config.toml
n_layer = 18
d_model = 256
n_experts = 40
experts_per_token = 6
d_expert = 128
d_shared_expert = 128
activation = "tanh_gelu"
moe_layers = [1, 2, 3, 4, 5, 6, 7, 8, 9, 10, 11, 12, 13, 14, 15, 16, 17]
router_score = "softmax"
normalize_top_k = false
routed_scale = 2.58
balance_loss = 0.00416
balance_bias = false
router_logit_norm = 2.0
n_groups = 8
groups_per_token = 3
init_std_router = 0.00619
lr_router = 0.00109
n_head = 2
n_kv_head = 2
head_dim = 128
vocab_size = 8642
norm = "layernorm"
norm_place = "pre"
norm_eps = 1e-05
positions = "rope"
rope_base = 10000.0
rope_fraction = 0.5
qk_norm = false
attn_scale = 0.0884
tie_embeddings = false
parallel_block = true
init = "uniform"
init_std_qkv = 0.0204
init_std_o = 0.00341
init_std_up = 0.0204
init_std_down = 0.0017
init_out_by_depth = true
optimizer = "soap_variant"
lr = 0.00338
lr_mult_qkv = 0.7
beta1 = 0.95
beta2 = 0.98
lr_head = 0.00726
grad_clip = 1.0
warmup_steps = 200
schedule = "wsd"
decay_fraction = 0.38
decay_shape = "linear"
final_lr_fraction = 0.0
batch_tokens = 65536
seq_len = 512
doc_mask = true
train_tokens = 269800000
steps = 4117
dataset = "wikipedia_en"
Below are experts of layer 11 (counted from 0) of a mixture-of-experts language model. Rows are named router (the router's row for the expert) and show model dimensions 0-255. Each number is 200 + 20 x the weight over its row's rms, rounded and kept within 0 to 999.
After each expert's rows: "mostly gets" lists some tokens that are sent to it at least half of the time. This comes from a sample of Wikipedia text that the model never trained on.

# expert 3
router,203,230,222,203,204,183,186,202,179,196,202,209,199,178,183,232,203,204,197,153,200,201,200,191,194,216,184,166,195,172,218,229,173,217,213,191,176,192,222,194,189,199,212,226,204,194,194,200,176,214,239,187,200,204,195,224,184,193,220,231,221,200,189,210,199,232,219,197,181,196,217,212,197,202,215,180,201,228,189,201,187,188,196,187,170,201,219,189,183,266,196,198,182,198,207,182,208,214,196,216,195,222,201,209,201,249,185,203,203,177,194,195,164,207,191,195,238,235,214,200,202,194,221,180,194,211,207,214,171,153,219,184,176,192,182,243,222,190,200,192,184,213,170,243,173,174,182,199,172,208,162,214,203,188,202,222,173,165,212,199,217,214,183,206,228,223,211,231,185,183,212,216,160,190,224,215,206,205,232,149,174,160,235,154,197,189,186,213,234,184,174,224,206,226,242,205,191,223,220,218,225,200,205,182,234,238,148,181,211,212,192,172,193,215,191,189,193,211,234,200,213,223,205,183,207,196,168,239,174,228,227,213,188,188,193,191,211,182,216,169,203,205,225,207,218,214,198,214,204,175,181,209,168,181,176,188
mostly gets: "\n  ", "ü", "ö", "\n    ", "London", "ø"

# expert 0
router,214,187,181,177,172,191,175,198,222,220,231,202,198,194,208,209,204,217,191,204,224,187,215,182,217,203,209,194,196,209,209,198,195,206,200,193,182,195,222,201,207,198,182,190,182,206,216,218,169,204,232,216,207,202,206,227,214,216,189,198,221,178,198,201,198,198,196,193,180,180,194,217,214,220,179,199,249,160,220,164,207,166,200,199,197,205,204,171,212,198,190,214,209,204,200,212,213,223,222,226,201,252,192,186,214,212,177,166,208,205,205,177,197,220,204,192,201,215,203,176,232,193,232,197,212,190,240,217,186,199,183,166,222,207,212,204,181,160,208,184,155,222,237,190,219,169,189,203,191,185,172,235,183,212,211,212,213,162,187,178,240,208,240,211,193,214,156,213,240,193,208,182,171,194,184,213,157,169,204,179,156,204,201,205,220,201,186,223,201,224,221,182,210,202,196,202,188,176,171,203,178,229,185,202,202,221,210,164,193,188,214,194,142,217,232,202,235,185,205,190,217,219,153,209,216,219,237,174,162,268,179,190,175,203,203,219,174,188,196,219,192,224,224,191,187,213,185,190,171,226,171,197,227,198,236,190
mostly gets: "    ", "SR ", "He ", "Green ", "mm ", "ny "

# expert 9
router,199,240,190,223,224,211,204,231,190,212,212,196,164,220,194,204,219,156,169,189,153,203,208,213,188,216,194,159,199,192,218,208,213,186,218,193,214,206,219,246,213,162,215,167,196,209,205,185,226,214,175,213,200,183,213,172,210,179,164,226,224,224,190,196,217,183,183,221,220,197,183,232,188,185,170,240,222,176,170,188,191,224,212,190,192,217,184,179,195,189,197,214,204,222,188,215,200,215,198,173,200,179,195,202,195,197,242,183,219,208,220,194,186,206,194,204,174,224,173,193,186,224,174,212,217,193,191,203,228,176,177,188,191,228,200,183,167,220,190,187,221,195,161,203,206,208,208,193,206,193,209,189,192,221,184,177,182,191,190,176,260,195,219,208,186,188,210,203,179,212,160,206,190,187,200,184,216,180,176,180,174,179,173,194,210,183,181,170,202,172,178,211,198,202,161,224,213,205,193,211,191,180,199,230,203,176,169,185,181,180,167,237,214,215,219,205,200,225,181,196,227,228,217,245,199,230,179,208,245,186,209,224,215,197,183,239,191,213,217,240,190,190,181,186,171,211,214,217,224,226,221,162,244,216,216,192
mostly gets: "An", "Ros", "Per", "Bro", "Mar", "Har"

# expert 5
router,204,214,153,179,178,160,174,198,205,220,226,200,211,179,206,236,215,195,197,216,199,186,209,185,219,192,190,176,206,191,196,213,188,207,231,173,193,194,219,188,218,185,191,197,180,212,212,220,161,182,230,207,209,198,191,230,212,226,208,183,227,215,214,204,213,206,184,165,164,203,163,237,201,199,204,195,229,181,198,189,205,180,178,193,165,218,210,187,208,229,193,183,207,202,216,208,227,235,208,228,218,217,182,179,224,230,175,160,213,195,207,192,182,186,203,195,201,216,225,188,206,178,225,195,199,205,225,177,196,164,175,183,228,205,198,206,178,182,207,196,158,227,241,196,218,171,174,195,230,171,208,214,197,226,205,194,199,177,184,191,228,202,242,201,197,219,179,218,216,191,205,192,186,198,188,201,150,186,204,184,167,189,199,190,215,210,203,223,204,208,230,184,197,228,200,202,186,188,182,214,174,196,183,201,174,240,178,163,183,204,236,180,175,201,238,204,245,183,209,162,200,191,143,221,223,223,204,199,174,254,193,178,177,203,170,220,201,192,189,226,195,200,200,231,203,221,191,210,199,229,166,182,233,198,225,169
mostly gets: "An", "Fran", "Mun", "Cel", "Del", "Vis"

# expert 34
router,212,207,226,200,179,229,174,202,200,185,182,152,203,198,167,196,187,193,216,221,192,190,229,189,210,231,210,233,211,228,197,166,200,237,210,225,186,193,207,215,218,174,226,212,215,182,219,200,211,243,210,199,189,194,190,159,247,203,188,175,205,181,205,195,207,207,197,226,212,196,223,188,196,209,206,212,193,200,231,214,206,188,191,174,210,223,196,213,191,202,176,222,178,197,186,191,205,227,178,210,220,212,201,225,169,201,206,193,191,184,206,174,178,193,192,226,223,208,243,217,220,196,154,193,207,177,163,226,198,211,185,238,176,222,183,219,234,174,181,160,210,166,198,186,191,205,191,218,188,198,227,166,226,202,222,237,188,203,172,215,207,185,168,203,195,172,208,182,214,180,215,212,192,204,166,179,192,216,219,168,183,201,206,227,187,204,196,181,212,172,172,153,220,174,223,205,204,210,171,193,243,174,229,180,192,168,152,207,202,191,218,209,217,181,162,204,204,208,181,212,230,237,143,212,178,224,178,205,190,174,188,211,205,196,205,225,248,178,233,203,190,204,184,174,214,215,203,204,176,211,198,200,187,210,207,208
mostly gets: "ator", "also", "sion", "ler", "ina", "however"

# expert 19
router,203,206,187,223,155,183,226,191,206,207,211,202,239,186,204,228,166,232,172,170,188,182,195,192,185,203,179,199,194,231,217,205,192,195,190,200,183,220,187,183,223,228,209,239,207,202,182,227,197,193,191,182,194,183,189,208,210,206,185,210,180,189,214,223,199,207,177,205,184,205,208,191,192,170,191,201,207,237,208,196,212,203,214,227,191,174,195,182,202,216,215,192,188,204,170,223,215,167,177,228,246,190,198,144,174,229,194,184,203,177,220,193,222,193,213,197,196,204,222,183,192,193,205,222,181,186,214,213,202,173,214,238,217,206,175,164,175,184,205,196,193,197,186,236,222,162,200,208,197,170,211,216,221,210,207,218,223,208,196,199,218,226,206,251,205,229,199,259,171,200,238,182,195,214,201,183,187,208,215,203,156,187,168,212,224,211,218,211,219,167,197,206,162,223,211,181,185,202,223,192,179,204,207,175,187,188,204,233,212,212,219,196,197,226,212,205,162,190,189,155,244,157,188,192,235,179,190,211,190,200,228,192,162,168,161,228,215,195,197,177,219,214,193,223,159,205,197,198,205,217,172,210,221,237,228,184
mostly gets: "A", "MF ", "group ", "FW ", "may ", "club "

# expert 30
router,203,198,206,219,216,207,226,206,200,189,225,215,195,122,162,261,182,251,199,230,200,204,220,188,218,189,173,183,197,201,219,180,182,225,202,223,199,193,198,188,201,256,149,201,229,209,181,205,210,240,178,191,244,186,170,212,175,194,190,225,206,172,213,204,198,211,211,205,207,220,199,216,215,195,198,161,193,217,207,201,198,180,204,189,200,190,222,178,188,198,204,202,166,206,193,194,223,221,203,204,197,179,191,199,233,215,224,175,209,196,227,212,198,191,188,199,183,182,226,175,236,199,228,175,227,202,221,216,212,170,197,217,213,175,185,248,194,170,178,221,211,203,214,211,210,178,204,183,179,186,171,242,192,181,207,211,226,184,198,191,215,207,195,187,170,203,209,173,175,168,189,212,168,193,205,187,188,195,204,215,187,198,235,164,185,204,199,206,180,184,172,181,196,202,192,153,178,205,218,198,209,196,194,214,209,230,198,213,197,212,231,224,215,173,182,174,219,200,207,173,185,195,196,159,218,176,254,207,207,195,181,205,197,188,260,206,189,193,201,197,183,225,195,239,185,221,182,207,219,183,203,185,219,192,222,207
mostly gets: "ograph", "ew", "Labour ", "sq ", "č", "ø"

# expert 13
router,209,213,211,197,180,260,194,192,223,199,155,201,201,219,222,183,164,234,215,208,233,223,198,173,212,216,210,216,199,210,192,214,185,216,147,228,204,195,186,155,196,233,206,213,200,173,205,215,203,215,219,196,218,201,193,197,193,184,211,216,190,178,204,178,171,227,174,190,203,180,223,189,196,205,175,198,218,217,231,215,192,245,226,210,172,220,184,193,211,188,218,196,209,210,181,205,204,174,197,233,193,195,227,217,220,190,191,204,176,205,201,224,193,228,202,188,157,190,190,208,166,180,210,206,165,205,236,207,157,192,178,238,189,192,187,199,184,191,193,200,197,192,174,218,199,175,190,180,179,189,207,190,208,247,214,217,230,186,214,177,171,189,199,198,192,223,180,216,203,143,187,191,169,154,201,245,194,184,224,214,198,218,209,170,205,186,187,228,186,231,216,230,185,160,232,180,240,194,185,221,208,200,190,180,212,184,176,202,210,196,175,219,224,198,234,189,201,197,221,206,210,203,160,198,195,214,250,193,203,175,220,198,165,182,208,166,186,194,214,180,208,216,216,185,205,200,226,205,204,215,159,201,185,173,204,203
mostly gets: "ley ", "ina ", "io ", "ie ", "ne ", "ara "

# expert 39
router,223,156,226,158,213,197,183,186,177,200,235,218,215,236,185,188,184,188,222,214,187,199,156,188,185,224,244,208,229,205,228,167,200,197,214,193,197,205,204,175,245,202,180,160,234,160,218,195,207,206,200,224,216,187,186,193,187,228,238,205,189,167,188,166,215,193,191,182,183,170,182,202,171,208,224,217,186,235,175,181,229,185,184,229,207,225,202,214,241,233,200,198,179,187,191,183,170,185,193,198,184,196,189,196,207,206,179,178,169,231,187,193,201,173,197,202,230,188,222,225,191,210,203,241,176,200,197,212,179,174,218,204,186,198,223,170,208,196,241,217,226,200,193,212,202,214,183,213,220,189,173,185,206,204,211,214,220,222,212,196,196,176,195,163,198,173,186,198,199,197,223,182,196,222,203,251,222,228,192,190,218,181,181,193,207,193,230,183,200,207,215,191,194,206,220,161,210,226,217,231,224,218,195,219,195,210,180,191,193,231,214,172,205,202,181,218,200,173,240,172,185,181,221,170,195,211,181,223,211,229,196,212,203,219,249,194,187,186,181,207,171,173,187,211,197,192,194,215,210,167,232,239,200,190,196,195
mostly gets: "\n\n", "==", "===", "== ", "=== ", "===="

# expert 6
router,215,185,208,176,175,169,201,188,194,215,206,189,226,172,186,223,203,221,220,182,211,194,218,185,191,182,199,182,189,185,185,198,197,203,216,206,178,181,225,198,193,185,195,212,176,201,200,234,164,198,224,201,220,216,192,218,217,232,232,167,205,173,211,217,171,224,190,193,185,178,200,224,231,230,210,168,222,169,235,194,189,185,196,218,175,194,202,198,215,194,193,220,210,197,205,185,226,182,219,246,223,227,219,207,221,215,171,159,212,191,203,217,198,227,219,198,192,200,205,179,208,183,230,189,221,200,227,204,187,196,157,168,211,193,177,222,206,154,207,192,164,232,208,189,203,167,177,207,214,192,187,227,181,197,206,207,201,168,185,200,204,209,227,195,195,246,185,235,237,169,203,186,167,176,190,205,165,193,208,183,190,182,201,219,237,226,220,212,228,218,217,184,190,213,211,209,201,211,181,216,176,239,187,173,185,195,212,174,194,193,201,194,149,206,232,173,227,207,202,187,194,231,148,188,210,220,231,179,183,253,177,185,172,207,182,204,177,203,211,214,201,218,226,189,184,228,209,212,175,221,179,188,220,189,242,176
mostly gets: "station ", "region ", "Force ", "species ", "Center ", "ture "

# expert 16
router,177,209,209,238,182,191,207,176,199,193,192,226,222,204,210,176,171,201,239,193,244,228,192,215,195,166,190,207,192,222,192,231,194,200,161,236,216,221,172,181,222,201,186,215,201,139,207,198,183,237,190,157,198,192,198,155,203,151,214,189,202,195,193,201,199,212,209,193,189,189,199,199,205,210,179,206,186,210,180,200,219,210,210,171,214,165,211,183,202,190,207,199,191,174,224,215,210,182,223,208,196,251,203,194,144,167,203,245,198,186,138,214,172,186,206,192,197,176,191,214,196,205,216,213,205,238,191,227,212,211,203,201,191,177,232,192,175,206,212,208,184,226,163,198,188,198,209,206,153,249,193,233,195,206,165,215,217,187,199,209,179,169,207,187,204,172,225,213,199,190,213,210,186,222,211,254,193,185,209,203,190,228,206,195,179,181,216,232,216,210,206,203,181,173,215,186,191,207,196,190,194,221,182,215,214,207,213,215,231,201,195,198,205,211,187,197,206,164,211,216,214,188,197,192,187,179,214,208,197,217,202,236,233,208,215,178,163,186,173,192,217,212,196,183,192,172,239,227,215,161,218,210,178,175,182,212
mostly gets: "== ", "ical ", "=== ", "Apps ", "Scientific ", "Votes "

# expert 8
router,193,173,214,202,179,162,227,216,203,203,150,181,216,197,221,224,182,208,218,207,196,184,216,196,199,180,206,234,192,175,197,205,195,190,204,184,215,204,207,174,194,196,193,230,200,234,211,189,152,232,219,173,251,173,174,233,223,228,207,176,168,196,215,215,168,243,194,198,215,177,190,195,194,215,202,217,192,196,185,194,213,237,202,191,188,198,206,222,185,180,220,195,204,220,216,176,205,172,201,189,170,223,160,202,220,225,174,201,191,224,198,215,245,229,232,209,202,202,164,185,206,180,223,197,199,175,206,171,207,207,190,150,200,220,196,188,238,189,218,195,188,212,168,217,187,201,207,216,190,182,199,183,217,184,227,203,231,208,180,207,185,209,188,216,205,259,181,194,172,173,239,168,232,185,182,187,178,197,224,194,237,222,223,207,207,183,182,205,216,204,205,208,200,189,190,186,229,181,197,209,186,222,206,224,226,211,245,196,209,191,209,209,186,173,204,213,193,217,233,180,190,195,186,172,191,157,216,176,211,200,186,207,164,207,228,170,203,194,170,191,197,219,206,199,223,172,210,207,165,204,202,218,204,178,205,255
mostly gets: "ation ", "tion ", "ations ", "film ", "School ", "station "

# expert 33
router,193,210,201,196,228,189,210,214,194,236,183,203,199,210,216,227,210,237,177,162,213,218,210,198,207,202,179,190,165,232,151,203,172,235,187,216,187,159,185,197,183,201,210,219,212,166,230,226,176,190,196,206,183,190,216,197,176,191,196,217,173,210,218,194,203,201,187,225,229,183,201,203,189,194,168,211,215,178,192,215,213,178,210,171,202,205,208,205,194,166,199,191,177,204,186,224,211,208,190,196,205,197,226,205,227,186,224,208,188,215,213,200,187,182,205,173,240,196,207,228,200,181,162,182,234,191,205,175,177,212,222,211,218,170,235,197,193,189,234,190,206,194,220,210,187,223,202,186,226,191,202,220,165,156,215,192,180,198,205,155,185,203,181,217,215,265,191,198,195,212,201,237,174,180,213,209,200,188,202,155,176,187,160,195,197,186,198,203,194,229,236,164,163,226,205,220,190,200,202,197,197,197,221,210,183,204,213,203,154,186,189,204,203,197,200,236,186,196,220,201,204,220,203,243,237,212,208,190,189,183,191,180,236,156,213,228,173,180,223,244,180,223,191,205,238,215,230,227,206,192,225,210,179,169,214,181
mostly gets: "ti", "di", "ri", "oc", "ati", "si"

# expert 23
router,241,195,209,192,219,227,190,198,184,201,228,213,177,202,214,140,187,217,220,195,174,193,174,217,180,211,194,200,217,208,210,192,221,203,207,164,202,195,188,222,163,165,202,204,205,215,209,180,244,190,166,215,177,209,202,160,203,241,168,169,216,208,195,212,209,202,204,218,219,214,191,184,205,209,186,213,201,163,201,199,193,181,174,175,217,192,215,209,182,216,167,208,219,189,206,220,181,191,179,167,199,182,176,178,184,201,224,209,221,149,203,192,161,161,189,212,222,200,204,186,208,229,181,189,228,193,163,212,206,204,235,217,215,240,213,178,160,182,193,176,211,187,190,210,183,231,210,187,213,188,212,176,207,234,217,184,201,220,208,185,208,191,217,206,191,190,217,165,220,221,205,230,206,192,208,188,210,223,199,230,214,195,202,202,189,227,210,154,188,158,182,176,236,202,175,229,195,215,155,197,217,172,204,217,223,174,219,199,174,191,189,207,227,187,186,190,208,178,169,201,195,218,232,211,170,222,187,224,229,202,227,204,215,219,208,246,201,188,219,249,192,194,183,212,209,191,187,217,172,224,233,192,222,209,208,179
mostly gets: "Tr", "Co", "Cl", "Sk", "Ch", "Br"

# expert 24
router,230,181,166,194,207,194,209,212,210,210,198,214,211,178,244,145,203,171,189,226,208,181,170,202,169,201,239,183,202,201,210,223,229,205,193,192,204,193,187,206,222,186,191,199,210,232,198,195,193,194,184,189,213,181,181,235,223,219,169,192,189,197,201,182,230,199,207,214,217,221,204,205,208,179,169,181,215,217,191,159,180,211,189,189,180,193,216,219,192,217,193,181,216,194,224,212,211,233,200,201,224,182,222,183,179,211,183,189,195,204,208,204,211,174,218,183,222,196,238,188,183,199,236,202,214,217,227,168,181,177,179,230,214,212,235,271,209,218,249,199,179,202,207,189,202,237,234,193,170,207,214,197,219,182,195,184,222,184,178,201,171,187,204,204,212,226,208,178,158,171,188,181,216,204,211,220,187,239,160,188,211,156,243,192,183,205,235,184,203,225,194,200,183,191,150,180,189,184,180,210,189,237,203,194,213,219,198,206,159,171,193,174,209,179,192,208,203,196,199,204,215,191,170,199,196,174,169,189,190,248,196,174,228,208,225,214,197,214,210,218,206,183,195,213,213,167,170,221,169,212,213,182,206,215,190,181
mostly gets: "fund", "led", "Co", "New", "London", "ford"

# expert 38
router,193,215,199,221,179,187,189,181,211,202,219,216,170,197,204,201,191,225,249,186,192,151,167,202,192,200,188,203,177,206,238,189,193,178,214,193,202,184,215,183,226,165,234,228,227,158,205,161,196,183,210,186,184,195,208,201,181,212,178,224,204,213,225,210,219,236,215,184,193,209,198,213,195,255,194,220,211,198,183,196,217,185,208,182,214,182,187,184,194,180,203,214,194,229,205,179,225,187,202,183,202,200,199,204,204,195,176,155,194,185,212,230,190,213,207,183,193,194,179,212,229,165,208,200,194,190,221,242,193,231,178,206,229,190,185,179,187,221,188,163,204,167,219,206,180,222,204,191,227,206,215,208,136,203,199,224,190,233,221,205,190,195,187,185,230,195,234,188,234,171,170,207,183,182,197,166,182,164,204,181,243,182,235,191,189,196,179,206,213,185,203,240,185,234,189,220,194,206,201,180,203,199,186,235,169,217,242,222,182,202,166,240,205,197,184,206,219,216,184,206,177,209,211,198,223,192,213,157,210,215,180,229,201,218,198,137,212,217,216,204,202,190,191,189,191,234,184,179,194,207,206,204,195,190,232,207
mostly gets: "h", "H", "ec", "ac", "Kh", "scrip"

# expert 28
router,180,212,214,225,201,206,169,217,229,189,237,193,207,228,170,197,184,185,170,217,189,253,215,221,182,209,199,185,209,177,173,170,204,181,195,226,178,207,182,180,215,200,173,216,217,189,181,199,210,165,183,192,183,179,206,205,202,245,213,168,193,225,219,193,208,189,244,199,224,180,204,211,209,163,218,207,159,186,204,198,204,222,181,219,208,225,193,213,224,183,196,206,258,207,188,213,227,219,173,190,211,193,191,227,166,215,185,202,208,218,208,190,185,212,156,182,234,196,208,171,198,207,170,231,190,191,213,155,186,224,178,208,239,215,203,225,195,141,171,217,181,204,187,184,184,196,217,217,182,181,195,190,181,198,196,168,202,181,198,227,196,200,224,180,216,195,201,182,195,209,193,211,175,207,181,199,220,199,233,178,208,206,176,186,188,221,183,216,183,199,150,188,197,191,191,209,176,186,212,238,236,212,188,176,180,207,217,189,221,194,218,234,171,200,182,196,196,196,170,212,234,180,207,218,194,202,183,195,200,182,154,191,217,213,195,185,216,234,202,197,208,213,238,189,235,148,216,211,210,173,206,230,221,216,212,201
mostly gets: "al", "In", "out", "time", "However", "ol"

# expert 31
router,194,179,214,174,164,191,199,216,191,224,176,218,204,159,214,190,218,181,217,184,229,208,194,200,207,208,192,228,222,207,185,205,192,237,214,186,221,179,226,191,203,219,184,173,210,197,184,212,193,190,207,202,219,231,218,239,207,228,194,215,198,181,208,196,178,228,193,170,189,204,174,234,214,176,195,212,184,202,212,173,215,191,194,199,223,198,209,231,184,196,215,193,229,189,229,184,221,189,184,252,218,203,204,158,190,185,160,205,199,166,210,238,239,190,190,185,203,208,189,161,187,169,215,183,194,198,202,204,196,185,218,244,166,215,196,176,228,184,182,209,193,213,184,201,186,179,202,177,219,165,200,183,209,182,211,206,200,167,182,240,208,175,163,196,174,244,177,201,206,182,224,249,155,223,233,166,182,198,173,218,234,205,189,189,217,252,231,180,230,198,217,203,199,207,206,197,181,205,195,193,178,189,171,160,186,213,206,212,211,209,217,190,203,178,195,207,228,195,207,208,189,191,193,163,230,232,213,205,193,205,181,202,199,173,160,200,226,202,199,188,179,220,214,206,215,220,206,219,234,195,155,189,209,190,197,161
mostly gets: "R ", "T ", "C ", "E ", "MF ", "States "

# expert 14
router,225,186,217,191,225,222,209,209,210,196,219,200,203,218,216,172,209,189,217,204,210,210,146,157,209,199,203,196,193,192,179,183,203,194,180,194,178,187,156,179,192,220,209,175,188,189,215,204,211,198,185,190,198,216,223,175,191,143,222,203,193,186,209,177,207,191,228,174,174,203,219,155,162,221,199,176,190,251,174,189,216,206,203,233,214,205,198,204,211,198,210,208,170,204,202,191,167,202,195,209,181,181,197,253,210,202,184,248,183,206,145,199,178,193,171,213,181,166,203,235,188,203,223,200,191,205,210,206,219,191,185,207,189,179,230,229,188,233,231,223,211,176,183,218,215,207,209,196,205,243,200,215,234,192,180,222,208,167,185,212,163,177,193,188,213,175,160,218,193,189,206,192,213,212,188,230,208,210,197,224,213,191,214,176,188,190,175,228,192,224,194,243,187,160,213,193,206,224,224,216,192,217,206,198,176,195,211,186,251,211,188,209,221,237,164,201,189,207,232,212,203,186,209,184,167,178,213,187,186,166,195,192,214,230,211,183,205,204,206,165,208,193,179,195,175,187,195,212,211,162,209,210,165,215,169,219
mostly gets: "like ", "| ", "with ", "\". ", "include ", "==== "

# expert 21
router,199,242,219,170,210,205,235,177,227,180,182,210,166,218,215,225,221,214,185,227,193,197,228,199,180,208,220,167,212,208,195,209,214,191,227,201,193,187,221,210,192,224,187,167,218,178,201,195,202,157,197,209,197,257,193,214,202,175,185,178,207,230,216,181,209,202,217,218,192,187,201,205,203,228,251,184,223,200,218,222,174,208,160,189,191,221,214,195,174,211,193,194,214,205,210,196,179,202,185,202,230,214,181,209,208,202,229,193,206,188,211,181,198,202,208,213,201,217,189,179,191,227,204,167,228,198,172,222,194,252,174,195,196,225,226,198,182,206,172,202,243,169,204,198,171,197,186,227,200,191,196,203,194,220,206,152,217,212,215,186,215,176,198,201,206,184,188,180,201,234,195,174,229,201,186,173,222,241,218,209,182,214,161,215,158,176,175,184,204,133,200,186,242,199,171,210,200,177,200,191,187,147,189,222,174,210,201,216,202,219,176,172,201,191,198,193,173,218,177,186,174,222,219,190,192,207,174,175,207,214,175,196,175,206,190,205,186,206,212,237,214,187,207,232,201,215,215,181,189,189,221,165,217,236,217,176
mostly gets: "cont", "Str", "Tr", "Qu", "Sk", "spe"

# expert 1
router,224,180,197,223,219,191,237,197,181,224,209,165,192,224,192,202,198,223,175,197,190,158,204,180,219,180,193,197,202,192,183,194,206,201,222,221,217,234,199,229,178,199,189,223,201,204,177,199,204,169,201,181,205,188,202,225,202,206,177,169,200,227,187,171,191,202,183,240,186,237,198,204,202,178,201,214,215,207,215,180,178,206,234,184,218,168,219,208,202,182,198,165,215,213,236,224,204,197,206,186,199,197,190,172,212,193,234,207,206,234,199,175,208,163,228,192,188,245,167,199,190,179,158,185,225,181,189,160,248,222,194,182,182,187,239,211,222,225,195,210,207,196,228,174,190,206,191,221,182,184,176,209,234,209,239,202,237,209,230,217,190,208,185,206,251,189,203,191,197,235,200,169,211,204,216,201,196,197,170,206,198,221,206,202,215,207,170,193,185,156,219,224,242,199,172,204,178,207,190,173,201,169,174,176,224,215,221,171,194,177,231,183,186,203,199,196,208,182,191,187,168,210,243,169,146,189,187,202,191,231,191,199,190,194,243,191,220,206,199,219,204,200,197,217,230,217,174,173,176,210,192,195,187,191,179,204
mostly gets: "film", "pl", "found", "stor", "fund", "hand"

# expert 32
router,208,215,217,225,211,226,209,196,200,184,208,194,186,199,187,214,176,215,185,197,187,233,215,201,185,205,187,195,209,188,223,185,197,180,207,208,208,199,216,197,188,213,198,198,193,200,189,228,224,213,214,252,214,204,188,213,202,220,176,212,207,164,195,194,185,215,167,219,225,173,201,238,215,196,181,208,217,178,228,191,168,177,208,188,213,224,194,200,210,189,193,208,185,224,153,183,207,194,185,196,218,212,221,198,238,190,204,191,196,192,210,229,204,179,190,181,188,208,209,180,216,201,183,139,221,205,188,240,191,192,218,233,177,214,161,164,169,189,198,164,231,183,197,248,186,165,188,230,221,205,222,193,171,218,187,203,175,225,212,239,192,170,206,182,172,201,191,223,240,212,173,227,185,196,232,193,161,231,160,219,167,197,206,163,183,214,201,174,200,166,178,160,248,207,207,191,194,229,218,187,224,200,211,187,185,174,210,216,224,231,198,235,207,214,168,181,182,178,218,203,217,241,172,202,199,205,198,200,186,181,224,185,154,180,200,208,180,199,206,194,198,181,210,176,175,207,220,207,199,246,199,212,224,193,188,187
mostly gets: "uk", "ina", "States", "ani", "ia", "di"

# expert 11
router,190,189,166,226,186,182,212,214,212,203,201,217,211,206,204,210,224,215,216,188,198,213,189,234,242,212,171,193,203,201,201,184,218,192,198,170,192,217,202,196,157,234,198,152,181,226,179,179,195,217,191,215,193,179,203,195,201,192,157,208,192,197,216,203,179,197,184,192,186,175,196,189,169,189,235,222,233,221,172,209,180,205,211,181,169,203,201,187,223,248,213,167,207,207,150,225,165,218,210,185,181,191,191,221,191,217,219,182,234,203,228,202,214,220,189,185,142,207,217,201,191,213,208,197,191,206,227,195,199,191,186,162,198,224,157,207,220,203,171,230,216,215,220,183,250,222,200,203,201,193,143,187,201,220,201,230,166,191,196,224,231,191,194,215,208,180,213,159,167,200,188,212,209,205,233,206,219,172,229,183,210,157,191,213,210,181,171,182,174,214,182,210,172,192,173,211,223,191,215,238,160,224,207,221,244,187,184,182,186,207,205,214,207,236,227,206,208,207,208,190,195,184,227,227,200,228,169,201,187,182,194,203,204,216,186,187,215,198,195,184,201,180,218,201,179,217,204,219,216,180,204,181,171,211,180,228
mostly gets: "—; ", "\"", "song ", "Best ", "David ", "My "

# expert 7
router,208,205,156,228,206,202,203,210,203,235,226,196,232,169,192,198,216,187,192,172,183,223,205,218,219,208,213,218,233,177,224,219,209,181,214,178,153,212,169,213,153,182,199,218,228,217,205,219,207,198,216,231,179,177,187,212,200,163,204,203,206,205,229,231,223,157,194,187,188,169,190,191,189,219,240,211,210,190,182,216,190,180,192,212,208,206,195,210,198,236,190,215,218,209,180,166,181,176,155,206,168,202,203,236,184,193,177,203,196,190,212,166,229,207,176,212,156,206,198,183,194,205,190,212,214,183,158,173,170,218,203,173,235,226,201,179,223,200,196,208,202,230,181,191,229,196,180,213,216,201,228,171,185,194,212,213,181,188,201,192,269,215,203,197,158,204,203,198,195,204,160,216,183,211,189,188,225,196,199,161,211,207,208,202,208,193,194,168,179,193,186,223,200,198,198,192,192,188,212,162,225,240,197,176,186,210,188,216,179,194,179,216,212,217,201,170,219,232,167,203,208,188,215,211,182,192,181,239,231,207,208,200,185,237,188,233,197,179,174,183,222,191,189,207,221,208,229,195,222,216,194,187,229,214,171,206
mostly gets: "s", "work", "ue", "e", "Me", "film"

# expert 17
router,168,219,221,197,212,203,181,180,209,159,176,207,183,196,189,177,221,233,214,198,174,205,221,190,198,195,219,237,175,191,168,192,216,232,197,160,155,200,194,165,176,254,197,201,204,212,208,203,206,192,206,176,201,194,181,212,214,183,214,242,209,210,225,199,160,220,172,174,225,209,210,163,235,224,173,200,202,233,200,221,209,225,202,203,187,180,201,195,193,193,205,225,188,220,198,192,186,221,208,180,206,184,208,193,204,183,215,198,197,210,175,183,224,238,239,222,201,187,174,201,192,209,215,221,153,201,208,168,215,242,203,183,195,242,190,168,215,195,194,207,190,209,191,187,215,225,203,199,208,199,196,193,229,162,175,203,211,200,204,210,203,220,197,194,206,223,207,185,217,182,208,180,223,208,143,160,214,180,198,217,221,223,198,210,262,190,200,218,201,218,209,224,219,217,176,196,241,165,191,182,192,186,200,171,200,213,202,193,199,205,183,253,199,198,235,209,207,228,205,193,192,162,222,189,222,172,237,220,185,196,172,179,180,200,185,179,213,191,169,174,213,182,201,222,212,174,180,200,176,229,191,193,197,204,174,224
mostly gets: "used ", "known ", "released ", "made ", "ated ", "tions "